Below are experts of layer 5 (counted from 0) of a mixture-of-experts language model. Rows are named router (the router's row for the expert), gate (a neuron's input weights, with its number), up (a neuron's input weights, with its number), down (a neuron's output weights, with its number) and show model dimensions 0-127. Each number is 128 + 24 x the weight over its row's rms, rounded and kept within 0 to 255.
After each expert's rows: "gets" lists some tokens that make up at least twice as much of what it gets as of all text; "comes before" lists some tokens at least twice as common just after its tokens as in all text. This comes from a sample of Wikipedia text that the model never trained on. Tokens count by the router's weight.

# expert 20
router [106 150  98 121 142 160 109 146 181 127 157  92 128 132 112  94 153 118 148 101 141 127 149 102 118 129  88  89 108  86  92 116 145 133 146 124  74 112 160 104 126 101 169 110 150 163 128 115 128  79 118 138 160 103 146 132  87 161 125 151 119 109 106 138 111 104 161 118 104 110 131  92 116 130 139 156 134  98 155 163 122 128 151  92 133 137 136 107 149 108  86 157 147 171 102 104 110 140 120 146 129 143  98 144 113  92 108 155 111 119 169 158  76 151 146 109 159 108 129 108 156 140 103 146  96 110 141 118]
gate3 [139 150 149 154 120 123 112 150 139 130 168 104 107 151 119  92 135 182 143  96 128 163  96 110 142 138 153 110 117 120  72 111 139  80  88 136  78 121 138  92 130 107 143 140 141 167 114 113 128 171 180 119 141 166 167 162  91 101 128 132 112  99 130 150  93 139 116 161 148 134 109 111 163 112 167 155 158  97 136 110 161 122  95 108 171 140 147 129 133 123 145 142 135 124  87  98 131 139 130 132 122 145 154 102 129  95 129 146 121 147 104  87 106 108 172 109 144 114 115 141 134 125 128 153 118 163 102 156]
up3 [113 127 135 137 163 143 129 126 134 115 163  87 100 142 111 138 166 157  87 131 145 124 161 117 131 128 128 112 132 162  96 149 165 144 153 147 110 111 149 126 125 143 115 131 123 109 146 144 151 128 146 117 122 145 104 181 144 156 117 105  89  75  99 135 108 115 111 143 138  61 127 117 114 159 123 103 128 113 138 108 159 140  84 166 156  95 132 141 178  73 128 126 140 152  93 149 178 123 148 162 103 145 149 142 155 179  90 124 136 146 124 155 148  97 133 128 167 139 115 132  94 148 133 122 104 181 126 137]
down3 [127 156  94 120 114  89 152 111 117  89 136 150 136 137 146 127 142 143 123 125 127 121 138  99 141 130  91 149 124 138 115 152 119 136 113 113 123 148 187 123 123 146 136 209  94 158 112 127 125 115 147 103 136 147 120  94 127 108 115 116 113 165 108 102 149  94 132 118 165 131 143  94 113 164 165 148 127 110 115  86 156  98 136 158 133 141 167 143  90 106 108 107  93 137 113 106 128 136 102 127 143 146 147  84 134 110 148 107 136  81 104 133 168  96 170  91 117 156 140 179  83 119 147 112 165 130 122  91]
gets: ".", ").", "s.", "\".", "es.", "a."
comes before: "\n\n", " The", " He", " In", " In ", " It"

# expert 59
router [120 151  96 125 155 137 123 160 171 116 105 139 133  79 104 130 172 135 154 121 141 155 116 127 129 150  96 107 135 113 124  82 136 145 106 127 102 159 146 145  95 121 126 118 102 137  81 129  97 125 140 148 185 111 133  93  94 128 131 129 132 115 152 119 112 107 165 100 126  94 107 104 112 143  94 115 118  72 117 158 129 171 125 138 148 131 139  99 141 102  79 127 100 152 113 121  81 153 143 140  74 145 131 132 181 138 130 111 154 109  95 115 101 119 123  99 158 106 111  81 147 130 105 168 133 128 159 105]
gate1 [116 160 118 112 146 137 143 121 129 113  79  95 130 107  90 160 125 143 142 119 143 113 115 137 136 154 101 145  89 140 149 115 120 119 135 139 108 162 171 132 103  93 109 148 124 142 128 107  91 177 118 131 151 125 132 117 188 132 130  84 148 128 117 100 109 110 137 143  72 127  76  99 121 147 130 144 104 149 134 132 129 117 112 134 155  73 108 149 143 110 113 134 133 162 155 112 111 101 154 125 131 135 110 152 140 106 120 126 123 154 133 145 176 182 153 131 120 112 146 106 129 146  88 217 160 137  89 118]
up1 [164  90 103 114 104 112 110 136 130 124 150 142 131 109 151 104  99 103 120 123 125 146 147 132  95 125 163 138 160 104 117 127 110 107 145 149 120  69  61 153 129 109 163 109 123 111 161 169 153 117 126 170 122 137 108 112 110 124 108 151 140 125 132 129 156 133 135 163 148 116 121 112 155 110 146 108 140  98  71  94 114 162 147 109 103 108 140 124 102 134 115  85 125 125 107 123  83 153 130 126 131  98 142  69  94 125 130  90 128 121 143 133 155  95 113 131  92 130 119 157 101 114 171  85 140  88 179 138]
down1 [122  96 153 127 151 146 168 119 126 134 129 115 116 138 119 135 189 175 145 151 115 126 125 145 145 108 130  96 140 153 108 135 107 119 144 121 141 165 116  97 158 137 170 112  95 154 149 133 119 139  99  99 132 137 165 174 149 123 102 117 149 131 161  97 118 136 111  90 124 115 182 105 156 133  91 142 158 160 123 159 117  87 159 151 139 149 113 129 155 104 154 173 121 103 121 115 140 138 130 145 137 119 135 196 146 135  83 129 110 153 124 126 110  69 126 122 135 141 148 120 100  92 150 124 148 185 163 107]
gets: "–", " | ", ",", "0", "1", "3"
comes before: " | ", "0", "3", "1", "6", "4"

# expert 34
router [132 159 114 122 129 136 140 159 153 117 132 110 129 110 102 143 124 126 126 125 109 149 133 119 107 154 103 152  86 123 124 104 148 150 105 135 113 151 131 129 126 105 107 101 109 134  77 137 125 100 145 109 166 116 119 133 100 129 122 165 119 157 118 124 117 151 158 177 101 126 148 130 103 113 117  78 123 107 163 103 105 174 155 136 181 174 153 154 126 102 106 171 127 142 113 102 101 134 156 141  75 133 148 140 122  89 158 127 184 125 113 161  86 152 104  91 158 135  94  92 152 144 102 149  90 126 109  83]
gate3 [115 154  80 117 104 114 122 123 119 119 105 165 115 135 141 125 117 122 127 104 100 105 145 136 106 134 106 131  72  84 102  78 157 150 123 131 132 114 157 124 123 149  82 123 150 155 126 121 116 125 170 181 100 150 112 155 143  90 152 171 131 134 141  85 117 151 140 149 118 110 135 127 130 152  86  81 127 138 135 139 123 134  93  57 120 127 152 161 141  87 122 140 141 128 150 141  90 108 122 164 106 171 176 132 134 143 143 154 132 105 154 110 142 106 122 128 125 187 125  97 151 118 121 138 150 146  95 128]
up3 [145  94 152 120 106 136 140 142 154 130 105 134 144 119  97 117 154 161 142 153 166 144 111  98 150 122  90 136 113 120 139 181 120 133 163 108 102 123 115 162 117 121 141 113 113 138 178 134 129 116 151 110 152 108 152 138 154  99 149  68 152  83 133 132 123 108 123 118 159 122 147 111 154 129 160 155 117 129  91 137 145 108 166 161  87 140 132 117 133 166 138 118 143 131 166 120 167 109 121 104 113 133  86 163 118 118  93  92 156 147 115 143 109 155 119 111 134  85 182 161 127 156 170 139 120 168  73 125]
down3 [143 165 112 145  91  99 119 136 171 171 116  99 162 163 150 177 110 120 123 130 183 112 128 139 107 146 129 175 143 106 136 127 127 113 109 129 129 133 156 103 142  99 119 148 126 127 149 114 155 147 155 138 133 188 120 155 155 147 105 100 137 125 150 123 144 145 153 120 141  97 131 112 118 110 116 109  81 150 153 147 157 143 126  78 157  94 164 116 150 113 148 170 171 142 122 129  69 125 116 166 133 147 142  85 132 118 115 114 165 112 171 172 154 149 140 122 122 139 125 147 108 160 140 140 152  89 141 122]
gets: ")", "\"", "),", " |  |", ") |", " –"
comes before: "\n", "\n\n", "| ", " The", " which", " who"

# expert 9
router [123 145  82  97 146 147 154 112 170 150 127 113 150 114  85 113 163 149 150 145 103 132 139 148  90 120  95 118 126 139 131  71 128 133 149  85 117 136 172 143 122 107 166 132 128 161 108 152 168 130 142  89 143 135 128 137 111 135 111 156 133 128 137 166 115 132 133 152 108  90  96 111 140 125 109 107 114 107 120 125 112 127 140 122 146 172 144 111 151 132  82 142 139 158  73  64  95 148 161 135  49 146 123 108 141 115 146 126 135 123 100 128  88 120 143 106 149 113 106  99 128 119 125 155 117 101 162 122]
gate3 [130 141 151 118 112 135 139  93 129 135 117 153 137 136  94 109 165 129 107 123 125  81 107 153 118 121 133 116 151 130 122 117 125 146 107  88  88 160 197 112  76 123 148 103 122 154  97 144 181 122 140  99 147 106 123 132  88 181 132 163 164 139 152 152 115 134 142 100 147 102  76 128 109 151 146 134 108 140 134 129  95 139 152 114 144 114 166 141 125  99 119  87 130 143 147 111  91 121 136 118  56 129 108 134 140 156 118 155  98 140 103 134 136 120 145 156 175 119  92  95  89 128 113 119 105 108 137 113]
up3 [145 198 137 104 147 127 131 136 127 114  77 112 162 108 110 137 108 104 124 127  94 119 112 157 115 109 121 130 156 160  88 136 161 160 152  63 107 154 168 103  74 121 139 122 150 163 133 110 150 147 122 115 118 152 134 117 113 162 150 113 128 126 106 101 148 118 124  99 105 132 125  91 143  98 121  95 162 103 157 160 110 109 129 107 122  95 158 144 154 108 126 104 124 154 165 128 137 162 114 105 116 118 120 124  72 172 187 135 128 118 126 155 144 100 139 138 170 107  89 120 125 120 132 103 105 124 139 137]
down3 [117 135 102 155 137 115 125 145  95 137 158 128 109 164 184 102 118 134 117  93 152 119 141 166 122 121 122  98 114 141 123 141  92 123  83 142 109 117 109 171 112 107 122 146 133 132 107  96 103 131 138 174 165 127 140 153 107 108 154 135 164 108 142 108 126 100 163 133 134 141 159 138 194 118 143 130 162 168 109 144  92 121 162 171 139 122  83 118  85 103 140 131 114 132 152 146  59 146 115 137 132 132 139 118 149 145 127 102 132 115 133 156  94 115 110 129  90  85  91 137 140 137 116 122 116  59 131 128]
gets: " m", " M", "0", "m", "3", "5"
comes before: " | ", " |", " |  |", "; ", ") | ", "% | "

# expert 55
router [144 129 127 123 146 145 159 164 117 119 144 133 115 132  83 122 171 142 124 121 140 119 154 148 115 143 118 128  93 133 124 115 100 138 125 100 147 117 146 101  82  95 111 127 123 152 117  90 108 135 145 134 145 124 134 120 133 111 111 158 147  98 114 127 135  91 176 141 141 103  87  89 100 140 108  93 145 101 165 117 107 148 123 108 173 186 119  96 162  96  99 141 114 150 156  79 123 168 129 134 115 157 141  94 141  86 154 108 162 131 148 149  88 108 156 159 174 108 110 107 157 121 165 139  76 119 150 121]
gate3 [147 136 116 119 142 111 113 150 142 126 161 125  65 172  80 147 133 108 164 123 115 129 149  93 108 133  77 128 117 162 129 148 125 125 156 128 166 114  96  91 120 116 109  76 139 136 142 139 148 115 100 124 100 122 146 106 130 149 116 166 156 130 119 136 150 124 127 101 150 132 113 133 150 188  87 138 173 149 107 108  94 104 130 152 130 127 128 148 160 123 113  87 121 139 140  83 169 135 164  97 140  99 103 118 134 118 103 150 127 143 131 117 103  94 171 157 113 110 160 184 142 148 134 158  98 123 135 162]
up3 [122 129  95 149 175 126 124 145 125 118 140 129 100 124  96 147 113  84 108 113 128 124 161  92 126 163 131 128 153 144  68 110 129 113 110 141 158 115 148 162 126 134 103 110 130 138 161 124 126 148  92 142 171 125 132 147 101 102 130  98  64 122  87 179 111 107 168 141 164 120 107 124 135 136 137 109 147  98 105 124 146 131  96 124 144  58 116 120 124 106  99 159 112 144 123 158 125 116 118 146  98 124 138 106 118 129 134 146  91 102 111  97 170 129 141 149  88 136 144 149 130  96 117 207 143 141 145 137]
down3 [114 126  85 113 115 126 121 157 151 142  82 113 127 137 164 120  84 163 111 123 105 108 114 121 100  98 160 153 138 112 151 154 153 117 105  95 146  96 123 108 182 113  89 195  88  82 132 149 138 105 107  94 156 138 120 128 152  94 115 194 150 170 157 138 125 132 105 116 122  83 132 147 122 145 113 138 128 109 106 125 124 102  95 134 120 196 170 163 101 102 124 121 160 113 134 128 131 118 140 129 136 117 108 140 139 128 147 164 120 159 112 153 106 138 116 140 121 132 120 134 155 119 109 101 110 167 118 142]
gets: " |", "|", " |  |", ") |", ";", "==="
comes before: "\n", "\n\n", " Win | ", " US", " Total", " |  | C"

# expert 14
router [125 165 114  89 107 157 138 142 190 107 147  99 142 107  85 134 146 137 134 135  90 152 132 119  85 133  77 161 110 140 104  98 121 173 146 159 128 128 165 124 137 108 128 124 118  92 146 154 138 139 112 114 147 110 122  84 109 124 122 128  93 109 136 107 149 112 162 110 141 125  88 127 112 111 146 146 125  77 120 117 112 173 164 104 102 152 128  92 145 121  75 136 133 105 146 130  96 107 110 117  84 138 138 111 162 107 116 106 138 137 114 153 128 153 111  86 160 132 130  97 158 138 132 164  96 146 127  77]
gate3 [168 143 121 106 112 125 140 192 174 128 128  87 134 136 123 185 125 120 107 128 128 141 117 123  79  90 108 104 119 150  66 114 145 114 137 127 109 161 109 120 127 150 141 150 166 178 110 111 110  76 107 156 154 125 148 145 141 159 174  92 158 121 130  73 153 121 108 115 134 124 103 114 156 136 107 104 103 117 125 120  76 110 167 147  99 122 134 113 120  97  94 116 131 137  85 136 115  87 117 159 128 162 125 110 131 133  91 128 148  97 125 157 120 119 118 119 135 106  91 105 105 122 140 114 129 116 112 135]
up3 [163 157 127 127 133 116 148 146 149 146 157 119 115 114 105 177 150 137 102 121 147 123 149 122  97  99 107 118  68 144  88 127 165  99  98 134  83 189 118 136 127 158 114 114 130 109  97 127 109  82 119 156 157 153 146 144 142 140 140 113 177 147 113 109 148  97 103  89 134  89 127 143 151 150 134  98 125 117 105 120 113 141 172 156 150 151 144  98  92 115 100 115 122  83  87 139 116 113 135 153 114 156 105 126  96 166 129 153 103 100 119 136 103 104 134 140 142 113  82 110 105 135 152  96  99 108 114 116]
down3 [134 102 104 156 156 108 121 115 135 140 143 155 148 124 116 177 101 149 116 124 128 130 122 111 116 106 125 177  69 121 123 114 141 163 136 138 109  87 119 136 149 111 121 151  72 117 127  51 124 140 103 143 100 107 106 114  55 133 154 105 149 123  97 127 143 110 124 144 105 132 133 136 124 139 101 139 155 158 138 104 131  98 119 147 116 104 135 179 114 110 146 143 145 117 123 114 117 107 133 116 139  98 131 158 193 124 108 161 120 151 120  96  82 141 123 132  79 104 118 116  98 132 102  82 103 149 134 156]
gets: " | ", " ", "; ", ": ", ") | ", ", "
comes before: "1", "0", "2", "3", "4", "6"

# expert 25
router [121 164 109 115 139 138 134 174 131  81 135 108 153 140 126 140 142 152 115 138 134 126 109 109 135 121  92 165 140  93 110 131  96 156 136  97 114 108 128 118 134 130 190 115 117 130 104 122 109  99 128 108 154  86 121 111  88 141 115 144 141 106 130 125 135 102 148 112  91 109 103  95 117 147 112 103 160  93 125 128 101 140  98 128 195 137 176  87 157 109  91 150 134 102 141 126  98 140 128 181  80 135 164 118 183 123 117 119 150  95 104 136  93 143  97 135 134 134 101 103 159 172 152 146 130 132 147 117]
gate1 [135 164 125 104 147 134 102 136 155 121 120 109 110 116 117 124 113 191  85 117 131 134 105 118 138 124 137 140 123 118 102 118  51 160 131 125 108 153 147  87 153 133 140 143 105 121 127 144 122 152 123 122 111  81 158 107 120 111 154 146 105 145 128 129 134 149 159  66 122 121 113 149 115 179  81 105 171 110 121 129 128 144 148  69 149  92 140 103 141 102 170 124 113 160 159 131 114 152 148 126  73 117 148  92 121 121 109 107 156 127 146 154  96 109 124 130 128 143 150 116 153 134 118 117  56 123 130 138]
up1 [133 131 129 122 145 136 160 130 159 145 114 145  94 144 143  95 111 109  87 137 133 101 115 144 142  94 121 167  96 175 139 109 129 145 107 117 124 199 114 129 141 144 150 119 169 109 123 148 117 125 119 169 155 131 140 107 132 122 146 117  95 166 107 129 123 127 143  91 175 127 119 152 166 124 131  89 105 106 120  99 145 131 132 154 137 164 151  99 126 174 132 160 112  92 109 144 135 187 139 111  95 136  89  98 161 128 164 136 155  91 165  87 109 120 129 129 122 129 138 159 149 139 108  64 108 130 111 147]
down1 [119 128 125 166 136 140 131 138 104 158 122 128 163 104 130 167 118  91 146 109 151 151 110 110 113 147 119 123 142 126 135 124 159 148  93 160 148 130 149 125 127 115 125  98 120 127 123 167  95 140 183 134 105  69 138 104 138 124 106 124 106  74 155 120 163 126 116 139 121 157  83 139 112 176 108 118 156 125 118 147 117 196 127 130 186 141  80 128 117 119 124  98 117  78 147 158 153 143 114 153 140 157  96 162 125 100 146 124 135 160 122 110  94 140 141 122 134 147 135 155 139  97 170 121 100 107 130 177]
gets: " | ", "| ", "–", " ", "8", ":"
comes before: "2", "1", "12", "11", "10", "15"

# expert 26
router [171 181 145 103  94 148 111 145 120 132 105  96 111 152 126 163  99 111 105 158 159 134 169 117  97 107 128  84 127 104 142  98 124 143 101 155  94 188 154 150 157 106 102  97 142 117 122 117 116 120 131  98 121 146 127 145 141 169  98 103 121 145 134 143 147 112 133 127 126 100 140 154  83 106  92 119 127 145 121 137 134 123 105 163  88 114 143 165 157 146 150 187 148 135 137 131 107 107 119 142  78 136  92 112 122 126 110  93 119 154 126 106 120 121 111 170 142 101  97 102 163 109 164 119 112 122 152 156]
gate2 [126 179  95 174 156 105 127 157 114 138 125 142 133 126 124 113 134 140 121 135 139 139 148 106 104 132 122 134  85 150 139 120 175 136 172 121 121 111  97 136 121 143 112  87 107 158 118 145 128  96  94 141 115 131 152 104 156 109 122 155 132 159  75 137 157  92 136 151 122 134 121 121 119  84 143 110 123 134 152 118  87 117 148 106 142 138 102 138 166 155 130 114 170 122 112 122 138  51 174 119 145 147 164 145  98 133 137 116 141  93 106 198  90 130 137 123  89 122 118 152 107 135 173 172 127 151 121 124]
up2 [ 91 133  79  88  85 137 158  97 135 167 112 149 166  82 151 115  88 135 148 102  75 142 119 118  74  98 112 153 128 157 147 157 132 121 112 106  95  84 122 139 125 122 104 123 154 118 123 171 123 163 123 121 146 153 111 137 127 111 151 132 151 145 116 121 118 166 118 125 161 118 120  96 126 125 167 152  84 115 153 117 160 145 148 106  72 139 126 132 122 152 136 165 194 138 115 124 125 118 154 114 147 154 122 136 145 150 110 112 102 164  92 142  77 145 161 127 134 108 136 125 140 115 132 123 110 138 109 114]
down2 [ 90 148 133 118 135 146 155 128 157 120 147 117 112 139 144 133 136 153 136 130  86 124 136 148 155 118 148 122 104 155 140 133 123 139 114  79  91 110  96 168 138  85 135 115 143 110 153 120 127  85 100 128  86 120 179 140  85 168 107 134 143 123 116  87 110 197 149 132 182 138 130 138 135 131 182 107 133 127 150 114 142 136 123 128 140 147 133 131 133 105 134 107 167  79  86 156 169 129 113 130 100  81 136 142 133 141 131  98 137 128 115 176 111 128 141 102 135 121 105 163 125 128 133  88  75 119  92 106]
gets: "\n", "\n\n", " | Succeeded by", "===="
comes before: "| ", "-", "|", "The", "- ", "=="

# expert 57
router [147 172 138 104 131 131 110  81 171 122 171 127 122 119 119 124 152 151 163 142 135 109 143 149 112 142  84 114 127 150 133 130 150 139 136 109 117 131 147 139 176  69 103 123 122 120 108 124 151 126 183 116 160 134 126  84  98 147 128 125 126 149 147 129 130 104 156 119 130  92 107 112 121 145 114 105 117  90 148 134 146 169 131 146 121 131 141  94 183 120 118 151 121 148 154 148  90 140 143 170 127 147 174 139 146 144 145  85 130  79 153 175  65 156 126 143 128  98 101 117 161 158 128 136 106 125 139  93]
gate3 [151 106 172 127 142 117 125  81 164 168 141 130 118 162 121 184  82 134 144 125 149 100 161 160  89 108 124 176  75 145 165 138 103 115  75 115 117 135 140  94 141 106 116 123 139 118 119  87 117 113 144  98 146  86 128 120 106 146 163 131 105 107 112 112 149 120  92 114 112 135 141 145 149 129 140 125 134  92 103 115 155 108 133 136 122 119  90 111 143 143 133 125 134 126  99 148 164 184 138 128  98 126 144 118 132 111 145  83 115  88 109 158 129 191 159 119 139 123 139 132 127 135 113  95 100  90 138 128]
up3 [ 88 116 102 108 128 148 167 117 105 111 168 132 139 147 119 109 136 159 134 112 130 107 134  92 135 138 122 105 134 113 121 132 163 136 165 154 118 158 146 156 113 134 160 128 124 130 112 161 137 130 104 159 116 113 130 166 109 123 120 127 162 151 112 165  92 104 119 118 136  87 106 141 152 130  73 131 145 163 132 111  95 182 178 138 146 107 143 184  71 153 133 142 141 137 121 149 116 120 136 155 158 160 126 128 103 156 133 185 142 158 112  84 134 116 115  89  80 126 102 144 141 126 150 110 108 141  97  80]
down3 [132 138 118 128  68 126 161 101 156 181 137 132 110 164 174 111  94 103  97 157 174 112 167 115 116 158 152 116 112 122 101 108 134 165 109 109  95 124 177  92 131 152 164 119 141 128  95 142 130 129 115 169 153 116 161 161 203 142 133 125  96 119 113 130 149 110 112 153 134  98 132 127 136 112 143 160 128 119 142 134 116 126 113 143 131 122 136 146 147 142 127 153 124 123 118 164  96 129 107 149  87 148 113 132 124  56 108 149 113 155 111 142 120 149 132 129  87 157 135 152 154 139 130  76 131 131 130 135]
gets: " (", ", ", " in ", "-", " ", "| "
comes before: "1", "2", "3", "4", "19", "5"

# expert 44
router [144 154 112  85 118 153 159 107 129  88 128 139 130  96 112 124 150 132 169 131 135 169 155 156  99 121 132 153 111 126 121 115 112 167 123 102  81 163 104 136 126 100 129 134 100 149 105 118 139 120 147  97 123 139 153 102  77 147 114 153  95 153 134 129 138  74 113  97 110 128 139 126 118 135 109 106 169 113 129 179  93 131 153 142 166 171 124 133 131  89 116 139 125 122  98 112 122 115 156 150  95 134 135 117 154 115 169 126 167  91 104 133  87 170 121  96 128 121 159 116 167 118 104 121  67 117 139  94]
gate4 [136 143 105 113  88 151 145 166  96 151  97 123 125  95 140 123 121 160 113 143 140 174 149 113 135 106  90 149 156 122 162 115 149 138 103 111  72 152 117 110 146 123 134 178 129 142 120 113 131 158 140  88 167 138 167 111 102  92 111 129 158 140  80 145 150 108 119  89 126 104 107 141 121 109 105 163 120 171 108 130  78 121 158  97 157 126 133 141 111 112 117 130 173  88 119 170 133 102 143 129 139 118 122 154 160  93 107 132 116 139 116 182 129 118 113 129 160 129 171 112 172 113 107 133 122 135 100 149]
up4 [143 123 112 118 146 115  95 147 141  92 123 137 121 120 153 134 184 100 136  96 154 114  93 156 168 181 130 115 111 133 115 129 110  85 130 107 149 143 133 159 116 107 113  96 138 130 162  83  90 117 117 134 123 127 130  99 143 113 129 118 128 128  99 122 117 161  92 154 170 136 117 155 135 111 180 147 150 115 148 137 132 125 115 158 128 137 133  78 125 164 131 103 106 133 111 115 132 138 139 121 131 124 101 159 140 124 120 123 116 101 198  87 145 153 124 197 101  98 154 100 105 178 160 138 141  84 117 105]
down4 [ 88 146 145 129 147 158 134 111 147 126 153 118 131 128 138 122  75 154 170 133 131 125 130 127 124 101 138 164 148 135 135 121 111 123 161 138  98 119 126 134 159 116 133  67 137 109 138 123 166 105 148  68 145 122 142 128  67  91 134 120 134  78 132 142 113 151 127 104  71 119 139  93 140 160 119 107  97 104 147 108 129 153 129 131 140 123 131 175 114 138 155 143 171  91 101 141 124 122  89 118 122 147 134 138 125 138 131 149 163 148 109 199 123 112 168 176 104 101 173 164 116 120 134 113 108 133 141 126]
gets: "s", "ation", "ers", "es", "ations", "ions"
comes before: ".", " and", " of", ",", " of the", " in"

# expert 53
router [147 184 102 108 111 124 177 173 194 126 114 123  99  74  82 123 169 131 148 167 106 139 148 109 138 131  68 145  98 147 139  98 113 132 137 109 121 144 140 139 112  98 144  91 114 128 113 124 101 119 140 136 162 138 130 111  98 134 126 139 128 107 107 163  98 127 120 154 115 113 112 131  98 108 120 131 165  78 167 147  98 128 118 164 120 161 120 121 151 138 116 132 118 134 129 147 111 177 117 121 120 117 143  97 147  86 132 142 157 144 124 123  74 115 112 129 192 133 135 133 109 116 117 147 117  87 132 113]
gate1 [151 121 111 156  92 166 104 128 138  88 138 135 168 128 141 128 167 136  95 140 149 117 135 128 112 131 103 198 124 153 165 124 122  91 116 156 134 103 153 106 143 106 130 127  99 113 101 137 137 153 138 130 140 136 135  83 167  85 138 166 147 117 114 103 133 157 100 127 137  94 183 150 149 161 154 151 117 107 145 134 107 109 108 125 146 125  90 123 143 132 152 157  94 157  77  94 121 144  71  89 102  99 135 127 141 112 147 127 139 144 122 118 116 107 138 171 136 147 138 166  99 130 107 131  73 120 142 149]
up1 [114 131 179 143 126 130 113 127 135 126 150  82 129 109 118 119  76 160 148 150 133 169 109  89  86 144  76 129 116 140 159 115 125 116 144 127 122 154 142 109 150 158 121 134 136 121 146 130 104 159 113 151 145 118 146 144 117  88 168 183 169 135 129  99 123 156 111 122 165 159 159 135 158 133 142 102 113 186 133  78 103 134 145 106 120 112 146 136 124 157 117 165 142 122 135 113 151  87 125 157 109  93 124 143 130 110 104 156 114 128  99 128 110 148 125 145  83 127 132 129 148  93  84 166  93  74 123 127]
down1 [121 123  84  97 124 130 185 120 126 149 131 123 141 158 130 176 123 125  64 112 112 106 127 119 163 115 150 106 161 146 112 176 112 179 119 133 146 105 131 148 133 120 134 120 132 134 105 131 120 135 149 130 173 107 143  64 143 109 121  92 125 143 102 148  95 129 145 128 127 139 122 101  92 131 124 107 151  78 126 162 133 109 101 182 154  99 127 132 142 147  98 126 156  71 109  89 107 131 119 106 162 110 156 133 125 105 140  87 166 172 127 156 150 103 140 146 170 113 118 133 109 131 144 109 122 136 122 155]
gets: "2", "3", "1", "4", "5", "6"
comes before: ".", "–", ",", " |", " | ", "/"

# expert 46
router [136 151  99  96 107 124 125 165 133 132 130 105 116  90  79 127 139 130 143 125 137 156 142 141 114 141 116 162  97 143 103 110 135 149 120 117  97 153 122 105 135 119 134 114  89 172  96  82 117 130 164  86 173 119 144 124 132 153 104 136 144 122 126 130 153 104 175 173 113 107 115 144 128 110 114 136 149  99 147 128 112 116 129 146 139 158 124 113 164  79  88 127 142 119  86  95 133 147 140 128  76 153 148 121 178 127 146 126 165  93 139 170  71 162 115 116 122 103  80  99 161 139 126 119  93 139 149 111]
gate3 [134 117 134 117  63 139 144 127 139 118 147 134 142  99 149 168 105 168 112 128 100 108 126 123 103 140  91 161 134  65 129 143 110 159 132 127 109 121 115 157 143 110 138 121 160 185 101 107 106  86 153 115 134 140 134  92 148 135 162 138 118 122 128 139 159 126 177 124 163 116 173 128 121 144 157 169  85 139 131 101 120 116 159  98 131 151 127 176 155 125 133 145 156 131 132  84 121 158 148  76 162 105 127 116  98 143 113 101 126 125 148 174 112 136 112 156 104 115 112  92 121 105  91 100 126 136 116 152]
up3 [147 126 119 100 174 109 112 118 105 138 139 173 123 135 121  76 156 124 112 124 106 127  97 151 130 135 131 109  92 167 154 113 156 144  83 158 132 142 128 127 157 209 129 147 132 101 157 137 158 184 117 125 127 104  96 123 100  89 122 136 147 187 135 108 134 143 104 149 180 126 103 112 125 134  80  95 148 169 168 111  96 165 136 102 140 101 130 148 132 125 167 128 150 110 132 120 136 117 131 153 142 146 134 137 133 134 120 163 136 110 105 123 153  82 138 134 146 174 121 130 141 126 134 145 163 145 122 101]
down3 [107 154 161 157 123 126 156 137 147 177 122  98 135 126 145  99 156 115  93 136 104 156 114 115 127 139 164 119  96 136 138 117 117 105 157 158 129 125  95 125 138 106 155 157  68  97 130 152 106 135 106 135 134 105 138 140  99 138 161 181  85 120 181 156 156  96 140 147 115 111 128  99 142 165 176 123 185 153 129 116 124 112 164 138 150 109 153 134 135 107 104  84 113 119 149 137 139 103 149  97 124 138  79 127 160 122 161  98 125 124 105 117 137 114 148 157 144 110 174 111  97 105 134 158 144 154 114 146]
gets: " |", ")", "==", " ==", " ===", "==="
comes before: "\n", "\n\n", "==", " ==", "===", " ("